From a checkpoint of a small mixture-of-experts model trained on Wikipedia: width 256, vocabulary 16384.
Below are experts of layer 4 (counted from 0) of a mixture-of-experts language model. Rows are named router (the router's row for the expert), gate (a neuron's input weights, with its number), up (a neuron's input weights, with its number) and show model dimensions 0-255. Each number is 128 + 24 x the weight over its row's rms, rounded and kept within 0 to 255. Numbers have three digits each.
Before each expert's rows: a language model's description of what the expert responds to. This comes from a sample of Wikipedia text that the model never trained on.

# expert 50
Table row and field delimiters. Pipes opening table rows after line breaks, plus colons and semicolons separating fields in infobox and list entries, e.g. Position: Midfielder.
router:108110098155128131127139098091100101147117143094132124121125101150131104082159103139108097140101129125131109107127136108130100119108140068124112122124122123114128102097171148116119143153112141131116116101095140132129133180149128185116145126070106145120093126154119084106144162133117113116197141107159077110106118135135131099091128129120084076132132148131119163105140103135098165098096139100148131171161100123171136111125128133121124092157099111160105149102070080126136126108143137186155135134085130129073126154126090103094080162140113125142145123160089166136146139157092120107185136124155171168142147136106159102141126104117136106100133152112138139143096104134118102156109114112123144180128171153147104116111129115124107120118103106093156129130117105136117132116115164
gate5:107120139141119145116074155100137186126154066111138103124125128188139123093154115097141128109128109138102165127146140066106089113138090135155126117105159127138112148094159129109129147101126141142121094120111141193126135103126129133087141159134159097117097106137165134089134130127107100154108111128102112146110109107111165150102143102082124098146111165176087107155115116124111155116119122134128128102147129121138093132137175136133094164117109136138107127110149167089136138142129158146107074116112115120114115157136121104135144109088128160089099155147137099129114129121113143101106125114117159143125146148148135164128142141082086185153145137128106142148148085120112151129139116143143124137158148146150114149115162160114157137153113051103144165184155094091125124090158147
up5:113117141153140135122083184078121163119124120067165078109124132175132145099203125109140147145150137101119186139162141090090074099099101136159125105106123141156107144094162137089117121115153110136130117139097142166103108110121105142074118111115136093126106105155154112132118139137126087179124126123117107141124123120119137131120153115084142117167153153136114117156105127114125141108133158147104135109123152148142121160129121126089097147107110107105109114128128115101185129121119180127130113127081115128116116139148089128122159124129140146102106165137126149104098164134138152121116179104099124123138148121145139177137130086083088156133183140150103150141148089150122149145138097119160122156155114140172126139108146166104145116152127088128150078154130123131116162110137156

# expert 11
Copular and linking words. Function words like was, a, as, with, is, especially as after serve, seen, saw themselves, and articles before predicate nouns.
router:104104097149103111111162106118093119160160138091138111077130125165154123114149131135123126135122122119121103124153128103141119115125130111108101098112137114126098111101136136122070167154104146135151116128129154080164120141170112142076133090101114143169129135127097103116146129147122125102183163122182093126101101153154096136123088119120131120168085144168074160105149104161094129124128148123148114159130104108167163071132123083107120116151092154143120129135109086100184124117163142112158103134119122134113097131138126134125110141147119130166178149121099179119103106142119087115138135122158158131141135151104143116133132079116126110097148167144148128162088111152118101139098075108092145129118131164152089087115119085114100104141113119122141138124138132164098149148113167
gate0:106148120077103135151136133088107131110111146088164105083154106122100139165088127155128156121135126107135112135083112107138122117145134157117144155116117111101104188067121136146127117105167107141117101121126158155127109109152163179110141139140103121108134128101175157150131125124092119130149159146115148087103108104136116165114140099170134172153143144090125137125078116121125139078137116153173138155154184125158100125125138149136131100173136135138078160134140105133122123100123134084114161163144131144113125109135115134131137165125169072144158166152095144137122103114127145137145126164154147114066105168089130134179169132095123131125131129157104095123108118110133128117140123136146112147138140123119074117095113121135116117107117086112136129135142164086135152082070140
up0:118159112129144147126134147106108155087118125106155125105125115138124160159104106089139147108138137103078136113118119147102133143143134123119135132123098084130106126113169114130086102104138089114122086167164137159149120100158172159147101106123084118097129159096128160137124125151114136109129143148130110124089103146129104182105186125162166116139141144092135111119109115132088097090108130155165140135141184174153106109123149139134121109151173155125131115144160082114133114087139139137104155146167098154124136108156121142152114148125177107163155161150101141124132105127129143143137109170113167098068138143168158157170152102079145158142159097181114083147137117149142125124140121121134138129157134122117051168136096126139111134113140122118146155141147151128150117099096147

# expert 34
Romance particles, name pieces. French or Spanish particles de, la, le and first names or foreign name fragments, as in "Croix de Guerre", "Count de la Mothe", George.
router:108115094153129120107142119103113106140140175117133131114133127140143123132146142109131114185127106103098103106153170089122091111144135111108085127114092101100125102076149158101126181126086143159133122124109117140138124158160113130122148091114114147163142112156134111097138165129100081112161123093131104113112132135146103108105083144076099105151111120118134120109127108129115154129098133133133103183117112119149153132132125131116112104119136091155131112087106105117148129076132155147164120184090080139110144163093122097092101124152119129166161173160127153115145100130094098118158140124201161166203128155123144090125108097135179123100147148105141127170134126147115140158098115114125143130101133131174099118109139118099122107130091125102135149111153104133090125114137118
gate0:173115128081141146126141143147114113120098113115100147134103145130107130139134159140119146120114119105159125128136100126157146125140144150087114171156142130107131119170152157107130126105147134117155110140157164119117093081174109177105170165108115134105079106136126117135091126129139097125099104087143116169159134147142143092111067160080180155119068111124158152090116092142140130118109141105119115127115163161160204123157107120092132106081135118142130137145143146138115141105154133125156112128109088115115123127118154139109135098131115102172073136162144140135122154135130116121153124103096145150112106134113110127098140122144116059110128092096130150093120145122129142132123167137188124124084126129155134090113182171116101096134141102116102152129108138114101092166135134
up0:169126135105166094153168144133153103128089132101120130119097150128094153166119149143119141129094168125151142115109122109170123100112157091085117118122133125082111137131127153115139147123115121119151136103118125125115122084142107118099137183130106133127088114146099135166126159102152127163112133098135114137160119154129163104111070133082154172140099121112153141121128113091113180112115172116135128145146132119140155150153104154148158124111120150146140163151148130138128106122114147145156105112119125120112096091136126124090155116144142191155090123150112114135134152123102137126124146138160116154143126100120081131114150106141138050129092073080074131132104107108140115114143096137167143146116132156160160091136167186142164077144139121145117100103103145139113111185109150

# expert 49
Commas. Commas and comma-bearing punctuation after introductory phrases, list items and clauses, as in Earlier that year, however, and, Inc.
router:090108092193087117134137136076121111137148164121144136099139111133168101090145116138109106127098083124130089110149150105145121124110144109130124098114101084120116117126171147120131128136117135129169115097089150096146134161186119154107139115098104125139106117163118117125137170119076071095156136110156080095109114144165131088097117134104117125131109140120124112066122121155109153119097145092147108161141095117147129119130120113112111098150129131140143158122102107132139110131160165122137116137088114137107121140128096111084108124154102162152173153162114133153088101158135104114135130148172158139162134149065136087158116077117143100131147161108140107151101119128122092138076111126111144133110132152145089100081124134122131122131120127111157162114165111149097163134139155
gate4:087143161134110076127109114110146095089102093124089131121146135115153103117169149155109122125145113169164122152167164132094121090124134096145107133124122126145162118127104134126126171131143155140152118158108138113140142122080116103108136133163121155157151090134134116153123091137140135118073122137156079127087128143109131129142131146134141133154117127107153105113168151124090126150136147160101136098116112179170123138181113120091097122183159150153149108158152099128156153136143150148150121136121130126134134134133142129103170096181142142091135156193091082092124086151127152103145162142105166130092130145118148133145110130183122122090115123107156109096107132122143136100134107179093079129108144128146150130126150172142105099134121091151129138182095149136152098106130124
up4:117113146137128102109089104088151133109132106135087151141094134093159115127107126161120134143145099115161109129135147121091112107130118125112149155137119127143176143129102133116151136130139147149133145124086147122126103167117096087130142135106112153125170099121106097171130115127096123159135102129174079120137119158114151137109120134114109125167162112098116118065138151130127100101144122164139135095118122200103090148124107087094100124113135179152137075169151073113154126140159156138108136122143131128120139123157093136075146125119150164105100141196092109112129050132111144090135160101136139153155136132138139105147148115111131095096058151144149128105129140122144151140111162161128103128112109095120117150113172167131126092129097089115132115141120127139163118118135159

# expert 24
Capitalized name-initial syllables. Opening syllables of proper names, often capitalized after a space, such as Mar, Car, Bar, Garak, Crewe, Bubwith.
router:094103119161129112095142097106119077127143137123125095109152106126160089107157124134083109171098129123103091089144120117133119083112135113094113109123114123135099061105145138109104123140116130157138074108117165111191114102157113137110180110116105140141106166166090119113154157114123136114138129086139114107119109139136120122113116170111091132146090148131131147094132132146093158114102133123166093153177116114137156096150108106117147115160117114145110157092082100123148066118131149122130117141120104155080103155099090106110113138155092165170152152159128153155146111134113116102158147149175167166160156123121135085145101095089132099113124147130139137170153102152122109131102113113121138142120138145121110104124122114105102107116077112100176112111139119136107133127109140
gate0:132144091117122098162111112121135119144056136151119097115145067114158151103124121133160107175085136171133098088158153124070147158162159159125127156102167148143132139167105118153097136132154102133153095167116138138147109098133082129177114125135142134158114112125162119173098156141123133103138107130128160128122116153114132150122165122142095163130134126125175107107102159140151117115119152152128112171146092096122069118109145155144127123127129116143109150118143076100133115153137130123112134114139120149121124131116105140120128109130189103126122112139095112198124127106136091120125144137169109117153125134140160108105133114082122180082123138118135095137106119155140107140118119144106157156136117108065133123139152168163055102098131147135086136106142130123134133144131158
up0:114155109159144073145147115140106138138056131116102139093109112109151136104139145148167167123134104146128110110137126091087138132138179137142104120091153159110173120150090068127149129122154125128139143166136136112151098107163120141130124117113150174139150126156181128103167125129124151167136137111107122092142129118089107109137139114111136161133144111097132108113150126155131119153107116136125113175151128133129107138107138106128122092144134123147118170108133120103163086123081135151131097140142119124122094121142108101096138124135164116102098112128105161183154165124113090093113110113165150142152099147125168102085199127086117188084143126131123122128124137121142132107139137147097132125122108181114099107202152157151112109118122120096154127112153112105110115144069141

# expert 53
List and table line starters. Dashes and pipes opening list items or table rows right after a line break, plus hyphens and dashes inside compounds.
router:122114113170126120093142113088099112155119143109113105112121077154140084091140140143101087162109120116110123110124122125134115104103168104128113100117119117107119121114175135116121167157098151133119117116119158117137120161145122154099173126097089139130128142168123101089143177148116115126159140093130098113113095167119133115098132146114078098145114160126123146091168109157108152078116125113165099137162099130170133118125101114133108082170125101136104179120093101134127127097156173151153130155107123113103125159124116104095085154148112135146155121167103157141140096131109106089165154137162174165153135136109134124170120092107136110093137152137136169142129097120122123129096127104129140182131177172121093097111111106114131095094109094093150140109128108117129147110113164
gate1:133165121143140112114110134132123112143127136109143163080141118101137143185139101140147103139124116099092142122152156152115141163125086158138046113149109094077107125152080136177098098113125160125116132154145118142100154153125168106126130166120110131137106104142104138136196113112118140101151134147124121146128145149148136086130145148121137147105120175120097138084148107126132100127095122192158129097147084185128158109170116138182125105129132139123154125111132116126153137146109098116122138094125155105112160129134123156122107109092130162123154112190145110129122100151120152122140116153101131135136096119148108145150114123103125109130153063102165128185143133093141118114156107157146104139089135096139141125149115143063169122090108143142101145162125164154141131139125131
up1:129170124119131159118152103173070146084116117148137112077176128127194091146158113168129142121139138127109165101146134149072122174120124133121075115151147141110110121168098130142128096130150108123172108133180137117098125158137112129107165162098120138133119124140142158112142127106115108104158111121169132109104120127138162122101130187110123163149135161101094119135148109130189142140120129154145144117144059111136123110136112125182148124174077129077147151140101081116136122137107130108120135150137170116145105137119144142107127138143135148104133146157156142131165120123105104142161102132106129152114117118134101141160116122101128075139128115115179146169131100105124104117126111134133131145107155108091134130154118098085199103121121137131153143137104121130113073128133148

# expert 3
Personal first names. Given names and titles opening a person's name, often after a descriptor or comma, such as John, William, President.
router:124115077178141108122141105126105101144140173112129108118141082167160110113155116120100129170127112117109118103136152099152092108128137106122092117116128093083097102109171157108145173151104137157170104136118126118145107173162111135109137100117113149150112127185112106104141154137098103095154123089137109093114096149128085112114113139117103099146128137126097140102143116140084155102089140114140123151139111092145134102148119116141113089139121106158150163111097090131153134110172163150154123148085096129116108149116122093098098163160091154147154166161115166138132108134127092119167132157165171168177137153098154105136088097113142127102127160121121132153120115129079100159102097092134137152124145150155111105105104121113124127119087108110152134104159114118096115115128136
gate1:152146120141131083164130143116094114146148115146115124143138098102117155124169114113113136144147130122119151136131132117127124146112152151126116141131121112137142084155189143124156155107115205180127100137097113121119146157073137155146071129097126120144154099140099100103103126099106147148148083143145124114130136152120108146129115129138100150103134115123111110160106112142136124115120111104106076102161114113163159109183146115127159147152158147127126141150103129156093145138135146098138145178126104115150119186142130131125138125108103118123097171107095158207163156147129139168160095111180113105185137112156151140092123117082112140097099132135143102134175152117108090110139113094120139149110140168125112109125119093136112115126127121082152168124160152174105103111165115
up1:137152096170137098187113154122101130159095145125169153108140115131150154112136120113089149071129160111113122108107154143129142084177094154147133134121166108119100102143120102115108197152120154182120118151144132119113151161104150110145101112151133084130171113140128129139137092143125132115134100179143124129175119159136101147111162121132146094100106162101089173148103109167128151123122131127098122142122159090124139108164132155128136177158157149150114113145113099154115137135110130131156086155112125101135146171137143158136135109108099134090102141145108082139148124098135112124121105118152123134182104104135110150086106177119090144101117134121083133138143130123093122092118153109133118112128128138156125152117127094146118090057141150089160156128146148137083106112116147

# expert 12
Commas in names and lists. Commas separating names, places and numbers in tables, lineups and dates (Hartman, Lafayette, January 5, 2022), plus was and is.
router:103129086168106098118136125099123107146182147112131130105130107129157098074169095130117126131105083123129110113166137100157126124126129088131121120107110086119120096113157159118118137128093163130153112128091133082151135170157114140096126109084103141164119125161129102130150147115082090094174129126165099092107128142153120088083109125115119109129121127136124105096133110151080135134109137097133116162125066117164141111128120118117101085150118123141135140119118120137148118134160178126155097134079094140110118143127116103075095129154110154125172150135105131150119106158118108099132125158173165144162142170095154094156099093119145136126137163104131135153110121144116100161064121118100137136108139161159104102101139121104131122138099126111146151109179117174112150131135161
gate0:146159105088077125109134106157104126060135146124155161139116117138166135130109128133157068148160123146155123160130154092132140157129147159136160134069104148178102137131105109065117130132079140108152099126109114165088091124120148110129099065111130092128104125101137129152170143113116114112136156100138127082163117129073108173153114101174126114130132158133119119105180105170133102134139161121130136139112114077096154109154097155152144135106100125118110138140135124144116141133151145125186166105114157127147117098132167094155130125128151160104139106128133126130140118121134126155156127130093162147117122157153104141087098115143145139133115146136119135191125162172093141163149161147123119118158160126171135122089143119131141110130110119111085128144124130112097141117130126
up0:140114108118113146132148078144151174083147134151158129162150135167148126123103098126109107127168130124119143140095090093105139158121139167117147130078132128188109134134096142111111129111086147131111146175092143126089090173106119087143138106149111101114137097132128116135149113139141127112105175098141113083167161091140104148133119114166122105135141155155117123133106103162133125119124142097156163089159134091128135119077102170145121122121117177108107099138117121141105114145113162123164106120125091116124171081153159154148130161114172140106171160147132170132090137103099094136131126149128130150111144144128077126133116077138109157124160123137093117150134154165101127142106128144124099100163175128145162120065115121116161133110117103141107129171116104132119121166136139

# expert 32
Consonant pieces in compounds. Single consonant pieces inside long compound or foreign names, often German, e.g. Lager-f-elt, Bremer-h-aven, Fair-f-ax, wee-v-il.
router:130128107126118106128147134102109111149171133128117105118164126131151120105137107107103117154083077106102099132158108107143071114107154113082116153109120106115124103099147166090084137158118173146156125139112149114155137124141101179112146087121097140166092153130123107136147135135113122102151120132132125109098132140164105123083098164100138128146092145132139113123124125128105145105110115086150102152172103122146166117148125114093119107126121127134086128122131116092151128129149131140144124179069097130104104158116083099103122135146119129105127139147094126128163093134078117143156102121131130144155133174137172095135087075083168073109127128114132115157108121116131132146131118119129159157096152158140118086083142113110108088096122090134183150133167091136113158079111113
gate1:130169116109093092105194153119140145131176160139120121147138112098097128129148137120151142137155122124098155144134096167091140123105127113144146118116112151097104115110139126123128108156150169115141130164104150135129097147123152135130129105080145127136131140118103122134140131085147147123144166102201120127117103076082150134109117140107144101150126103113160112129151102119149128127108141114142125149126124150083115177166112151145151133147121133170094155179095124079151129120169115093140130100084092135159079113120129137140114122165118139116154123124131150126112137156122147096134110109086123142159128106104120132158106143139143109145144103141130152180127111151176137093112130128148125116113119126134138111193207131082085119167114123137104118176145150173180156131161159
up1:166156133117111123126167192118106124125129145131117080126149114103075108134138168132151139120163117141145131115108160122080134123140110124127153122115135138094102113099127163165093163095140147110106132134151159140115129163131160174107158092081132148139136125110109120126101160128100133101110113116168119119121100094109089102143152141081149126110104066128149161093108111091126154145107159110107126141095127140090140171104119152101140157117163128146127128132108120097158145114165114102125127123129095128166109109121124160141098105164153116107181144167123112093126148203130129112141113092079132122129120113106087110126128095137083118158137103141092158128108136133143147139143126130107159107120085143187130134157147086072099098132138115141107119124129094153139161093127156

# expert 41
Table cell separators. Pipe separators between table cells, mostly after numbers or dates, plus colons and semicolons ending list items.
router:119131083149122119122155087083130123119126150081114085116135099130158120113162094122100123134103145116128123118139139136131084108117142117126108122112111111108110070118163150123127141140125152131130110094095154109141124135163134143070136117088113142124083144161116072119131160123097093113156141120140108107111118170140131110115111135095097114149111132144117140132152129128105159104113155110167110156164065113179146118125117114121115091167116125142127144104084104117133111123174157150150127143086119129090130163135094084119101167163140129134164116145128148145144109160097094133165132137172181176155157138096148071127134075107138106132125186124143148133104112135097102148098097097141149180120142146158097115106138121104118135123098126112153130094127116158114144098122170
gate4:131131103104096168136141116125130134139177120129122168147120129100135118116135114128134166108156125123116124141130078131134119154103104145112098128124068155070116158138110095107149180139168120087118085122187141131155138127123133164137119136107122137162104117159107131158122130139147148126128134117155161098136140158131175075112140117128165139119155168095127140099146168120165121109116123121157158150197139136152113108131103125119104160140172116158143133131071155110137160148120117110123111162094138125149138162162158120115155124132166151134134145113117081107126105105138137111124135112111118141129126130117107138146149157110125072184142115128165125134115144165127071095125132120086133091061149104122132154113079112099152133149105107155150103136115047138107143097124129
up4:142128096140149157164139147098124157140163117117125163141105179112099122110129124156135113103174139106100142138126110116122121112158096127135096110091093172131140163118101149139138132154113108048121126113144117103140162162126159176139143125107120109158102114157142128137140105141150143139168118115106170118151150168092132095128117110155131109127169135101083178116107140138137126115119135086176178159161104111104125122155090129122129160118157137124118153098085137151122113120124114057155116180071138134139148150126180104102139140103166130120132117135122111126145100134123162115108155102137131167151140120152125171162115143147152122163115152129136152138118117133133087129138129117059112086109149108112141108115110108108175129188143090134109107149127110150158154106111138

# expert 63
Title and name words. Capitalized words inside titles and proper names of works, places or companies, such as Up, New, Black, Road, Me.
router:122122142155079089098155124104118089122165161105130088107157115184135110084155087138117113172133097121083110118158144130135116101122147118144095135112111105103145086101141137109114178139119173149125108128115145120175100129169112151078147116119116131153124132144105124129148133125128130122163145088128123090112100127167117117123115161097104120159123124137107128132154089145077147085099173111144096152152118109160144116116112116095115100142113132168115156095086134102147112110144158141159116138099099146115124189113116095094102146162099169156145127158124153134100113154124114102161126134161159140133167132108146124161099133119155087131145163129166156167130120137120110117118114096118139165132131172166121082111108116076102104110095127094150139103141131122111141112093126
gate0:191174131092115115131125079117148134138103138113143090158156080129106126151132125141112130123151164119124093085137066136129149109132158114144132143084121119137128131091146103130134138144149103095134150081102097120153137112134167107094142140125114129099134146148115084097148161144093111119186135133131115129128131094122129116138143100165165152160156133170095137107124061091101127138141095119120182139108104150155113148150128103147110099153154121116134145127107104122123109120141111130137117097096084087151131154091122090113124134137119119150136086121137107128113155134125136111123137122163129131074085113108105173154131127156142123141082153126080134145108088151145158141131104121121074068135147180145103166126113111141093144134131098170173129152134147117108162109104122
up0:129139139132113125110135127121155172123096111107139110131128131124121136139089100123120121165153157129154089107153099100127120121121151131163118139100155098132136144123119077111151140133147111110112124089128125140107117126089128108127113118119114162114131103113120089116163180170088118109157105129088146117153138113120114127141135106179138177123142110167119105125145110104089145138126099095122173121111124123197110164123093109135152088144174184135110138133145100111158111136111106147106112123107089091135133146134130129113108128153147099155114095128132140070061124160123141090108130076102088089072157131097136133165136151146077105138134147131099121109136121111158116137129095181149092121117108146156128142140111104143095167120143134103175135142112198075127157140130113

# expert 36
Consonants in foreign names. Consonant pieces inside foreign names right after an initial capital, as in Głogów, Kylie, Emrah, Jasikevičius, with k, z, j, h.
router:124132106142113091148164118111098124153144129142104103109149111114136121123129116108118135181094064110132109125185143076157100110115128103091110145128139077123130108088153151094096122158116131173133092117101139138165111123127091158110122092114077130150093168137122094106149123118098118111148126120149107105089123128154099138116106176116099101146093163112127113103132121127078121120120114112168107146167099112156153106150122108113135134154131130144113138130108116093123127141160152162163133180122120144088113168107102076093132133156066128129147128151131142138140124135084116126144122108137148148154158149111175083140071103078136102086118150119122122166130127116112117134129111118139144114077139139106134108091115090104131093114083103131187130121151130138117137113105121
gate1:126109171111141129127120078132117129123131116192118120077120148149116126147160129135168094144146142145127106129123149127177124129115109122126154121136124146128134102133114142157096143143125144122108182104113108134086106160129095120108121115172064120162119134152130096121162112111106111115131089124134129136105139178157137143149119158108116120169102139092110117103121124103156143143119103118177118093108134134099118123128150127109153097092124117123177143091078148115076114175138125160113102184087125130113112149145179108141126114145154143135099145063146132128122119127119135148170133064106141126139159179076161127161128121092103115087137155119127132113111094114116117113114144135101111120131126168120173111180129118135095146099158124130133103160162146109180172105130148
up1:142091148112109096122165137118141130112118140151115150074147158127139109101138150149153152161143153131121094129146152127152165147124097143131117105136125123112139172174123100169096086118089150092147143112106086118166114161168131143134157105142073116122121150137136116111128094103124140129126128130119163140065081186151128132167145134117140117126115123117170150168115116087173146141091138091118161138125161132132103130070094128115155123130092140082171112109118131126140133131100122154121104129125155093126122119175154115167137164110149115114117162157092120116110078146133134116135116125065099122118174153120165154128087104097083131128143115135141111127096097159104158127147168126158122109116122127140129125168092119111071120121121094134109142168108131116132143088145114

# expert 62
Clause connectors and time words. Conjunctions, relative pronouns and time words opening clauses in narrative, e.g. that, which, after, until, month names.
router:099086089139104121137166103140098118131132129121089121093180104160154122083150110133094107121084122117112103095132152119153106089090156104118126113123112114104112093110187163133126140145090146146176122102112161119147086123151132122127144114130117129132090125164127103086148181124121120104154143100164084114112096119150105117127137135124092114180118142162113133091127132150099148094113151101159129142152126107127126128156127109109122108157109134139126175137080118110138119082188129124140103150098117137109113125115138125111108135142102152161149161140116149150114105160138115123189110158173133139156149133112148109149124101114152127136149150113125117145116129135083093128104087102097154143116180145160092096072097115082111140133095100088133173121132117116090126135105140
gate0:112137101076102093137155115142105131130110150146105126122146092124076114143180121121135126130139136139148111097148129121172143137131146129155110108136143139149141127094122171130137114084107171160163111130130101169077129149110132109122141154115107128117229161144135105085112106150120169135154112120119111117123177095112125127135169120133099115140131157124117137145123125115132136133089131118110164111096098122091127145112108113131157158150101137119165110114133162085168154136139129156103098134151138145153153130105180069141153129164139124107104114153129110122165126157099120137087143137110103091144079126087136128122123093102114130128138068152114174084154145096138178159126163138145121144143124107189134135127148136108142134082148149112130134151124127111152086162155151
up0:140142125110111084086164138168091128110124129107089131121132144120081110126139159081160167102098157120126168094175121139159170129113140142179145121156119119140141141136153145156126127113110174168095084135147127150070108164130115130131129170111094105099104112141146058106131137166109140115153150151131110085143136105147095113190169173130125080145118152105103134102122134135136120090154136127102139103121134150120112136105138117112124107129106141134191114126112139120190104147125134099117131147129139160157134167139166104113137098153150130131123147159134110145123130137148128164113094109119101124135102144105113132143136123143112154136151108141161176103145169130100160116161151116136146131123146098165111164103152099118133170053111149100130121128132130110111121103164141

# expert 18
Vowels in foreign names. Single vowels and accented letters inside non-English personal and place names, such as Kožárová, Guadaíra, Xinyu, Al-Majali.
router:102119085165125114143140114104096123137142116110122095134156109139139098139144143105130127148117080129106118116157173090133122113114138083103141150093135104129135106056139147093089147153098147192133068098125138096139125140145110112103131082094110152144113143152101089104149136124128103116181107113158108097104122142115092115140076159096128089173111155112144100106141127150091176114129121095131106146155121106160141105138102105134130120138118101130127146144103125108130099126135149130154137167116072128109124162086132082104116154152098116122145129169128125152126087148087099133131130129136139173167156175131142073131093117101158129141117134115155113172117123127104115162106102138115145135097153166134100118096133115112139100116109095114178140111150112152108149100145123
gate1:125138118092131134141127126105103111128166154156113112140131116132088160114097168143102180151188130143120144140115108105120150129137145066119116139108100132120101081146141129124120093142185120165153136120095102110145086097098102147105122129162147094124171148082121123149109144138158115052181130121139080116119108121098117113172129150110136140156103126122154141102129153166074116144127124119103103149132112125155158137111131128102133135149099141131084169122148155113117136117101141138129145107088099182162119109117136108098119114098157123153162125120114145126126132114135100168136126154131098133107146086137127117119144101125161136140119142118191112145125118130099112107096105174132124140196077120118120126117156144135069099104125102170163102123135101163164127122155119
up1:120146155101149123131093155127124116127101114175121118122115115139118099134137132156112150115157134119145148169110159125134165067151109111127107081130116118108153108104161150148127146161151134144136143135110123135164098082117109198079127133152108129132142143055144130147145165131117133104130120159150078123152110113084103133121127137102130099144153139092173143096116148154109141152111124118135124103153131172140152139080146139077156148145110140108109145132113150168153127092087151149108151102087146152136144130158174127132148104120158155154172100129138151134149076131126118147163124071113073177090112125138151104106132100115147140139085136097161128119108110109118139142118063149141127102143086134122137124126138145098101094087110146130153144145131101153122141132081126

# expert 25
Articles, possessives, conjunction and. Articles, possessive pronouns, possessive 's after an apostrophe, and the conjunction and, in running prose: the, a, his, their, 's.
router:103115097145102112091172119122090119161164160085121118106139107144127101113137133115127105156118108139112116109129145110188123119107145111118123110120132119119127119100131143120124143153109151151125099117101176107172109156159091178075150101085071121175120124157084124100150136141098130081141148127148082103118120132163083120108113125114115116141110152151082147073169110159131159101096158119151093163129078131157141124127126118120103128139126135124132142128102114129142110109152136143131135176104119136135096136130116108108131155152097149168153149141103154149086133137094104120134113136154145148146147154110167106139119100103161102118166153079145143153093104155127130145086078094091168186127154156170109094122142108097138099116115111125160136104130127136103148129125135
gate3:139094162142171115136119094142096081156122128157124115116133137153100080072124103131134100138108112142119129140139090139133156143149129124146144138137121097171111134127153110138095116103109131123077153058135113126116127072160167131156114112112138116121089134086118138112125189097147103117134130174144133141150128118127152147109126094126131121113150109158144174096111107137165136124130152120111081132127076107163125135117125121126126101134124132126099148090164109103123162107084108154188134078099145101125124133133057153115114090116126110139169128174106101122119138161123109129106146124127170089134108128108144167192144119084103145095149104113164125136106078140147119154139158175155128089108155111109132128103155116136124116136134112159147118106091113116116118103115128
up3:166135154125121115093129120121119084126147130135108119141137163151097081106134157135140111134128128161147134145133113135143142127164151137105182113132092120126115105078129139121089132115130137148077150066136076112126137126153177157105135128129133145141099117108120144155164150097161140120141171139100124117123100106092147139110145081113157106157134082152133162129110102143178143098115133129133092117141103140140123128130093090119158109115113148137123139094141092122107160111123101155163111126123129093159125142165078163131132065102134141166109151150108115133128137172137118121132133156147192114146097133124101153200117147084113110104115116108173132108119083167153110136136107168147145101098106092112100115139160085125131099128122064161122129125138106124092105146143113

# expert 35
Section headings and plural nouns. Section heading markers and heading words like History, Demographics, Notable people, plus plural nouns such as years, people, members.
router:089107103142083130121123091121092117104146144120134096095143092131146106114132076113094106118115095126096098108141145081161130075122162126133107158092093096098115127129179165104113127153114133129151115119113138098153089161138118144118157099105095147139105128162100081116134154148105095070120116120171115119118118155148118089108107122135119093154135125137085174121128131149117151114102156131124114157149124075134141097142090121107095086147123098136111139106128128123172107141125143149120079150110140166100102111104107133115089161142133153146130142120088140135089127127111113075140141162130129146144125147124139093135108105109127134122149139093152177142098111151077103154122086081119136157099145135127116099116104105121114124088116090129145137110139118162125128082079171
gate0:091096104096121111109152109138131115081130096097096136146149117123115106117110090116089123123130094130116103150144145101119142105109133127070102151075163121108129140087145151116119151140114139116112119142124141125109085108113140130121145130177056105153108171100125136135102117158116101114159113144101139115154123100113143119106138150171093120130109097116143119143130123178081146117166100122132114137164099140144126152081113142169111134105124120116127156152161134108112127116153134142103118120106105136116092111089120153146132097157128084162124105116079063112109154186176130073103141156149109106132114128158118148136099123161137124179156119157139125112173114104137124121108163117075115125142109093124129130141132145187089157119104103112117154127171095148104121089112138
up0:070101129089118142141123108185104116120091118124125148128180120128111133101136116097067075125149088114095118139183161097102151095110120100105112155081156134135175150092112120092121131135082148113107113096124128106126124141117114127136097107109058150123135152124118114101109090172153118120142135128133134102160139098110131106116137127161108118154085130092157133117127145109130170130181117152114145139173141146111159121127087107140095121093105160120118150133156131122145111147130098124101140078100079113096110095095116185143123132122089097122129131098108105112107143164188114110122136147110105111090102130148125140133108099130107126154136135100116119125130155132117127118099148119050092136144143110094135098152136134165120134119137150101122102127154113150120147131117147

# expert 5
Capital initials of names. Single capital letters or first pieces starting proper names, often in tables and lists, such as P(irot), S(ugawara), Bash(ar).
router:135094108165118099122141132097120096137126130104112117122134124161172097104157097148097117169092094116101114104155165088140105109103153113120096106080121121109131102100142155114104175156094152146146108110097152109150130141188100142090131089094097131134129140155114132109138136138125099107158122091148106100124125157146139101108109151098102110141121143131083134113147114119094145110105130106136105141157121093156145121155104095123111116180100126164130151099088109124136130116138150124168134147103110129109083144113123078092111157169096160129175157148127146151125110155107095122150127135145177180168140138102139076140102081106166125131155159123124145159130099140116141148088119101137162151124150157142100112116121121076132106112101129136154164102145103159111126102099139
gate0:124119163123136146105144136146177121059153137121153133099107153143117131060140146144116126169106135167131120143180145145119121138103145086125124106177118122132154102091131120094106140140170111154142136111129134146157169135152141124083156110152137138192160134152141132175087110164150194076104120122119139112185130112139157135141123079130130090131155121135141098123173117149094109172153131089090143157154096126142108129095120096143137120126132150159118165078137122132161114138120117133120138134085125152139121138090135097105129129103125135134128148136133139090100114151139119181120074165091159124116138129152115143111066129113163144145140154093137124117126136158100141113106130126148111129114095123084137120140156124132124170120138140133158136135096114126097137126069130
up0:139091092139132163114140091101140173082120179150104141105133093120136107098118134110105099157123146125143137143119168100112134137089121096131115100207120098133155135128150133128137063131177104159150153128171122105104147111139111119123149158162134126179141144151110134124110110154134171150109160129118126147142176119166130100138153066131127125151126165133151119132136151128132107130153141139108153122083139136126134084107124107180090160099113176121126141109086064131119137159126117124138139156131132140151152110129128124100118128116147151131149123099101139152133172109129086151145126155128117100115135137124148133111091129093153162142113130121148133110153146143113116156116141085157137114160177140116123150114154133212184144122142157118134137107071093101102120118131124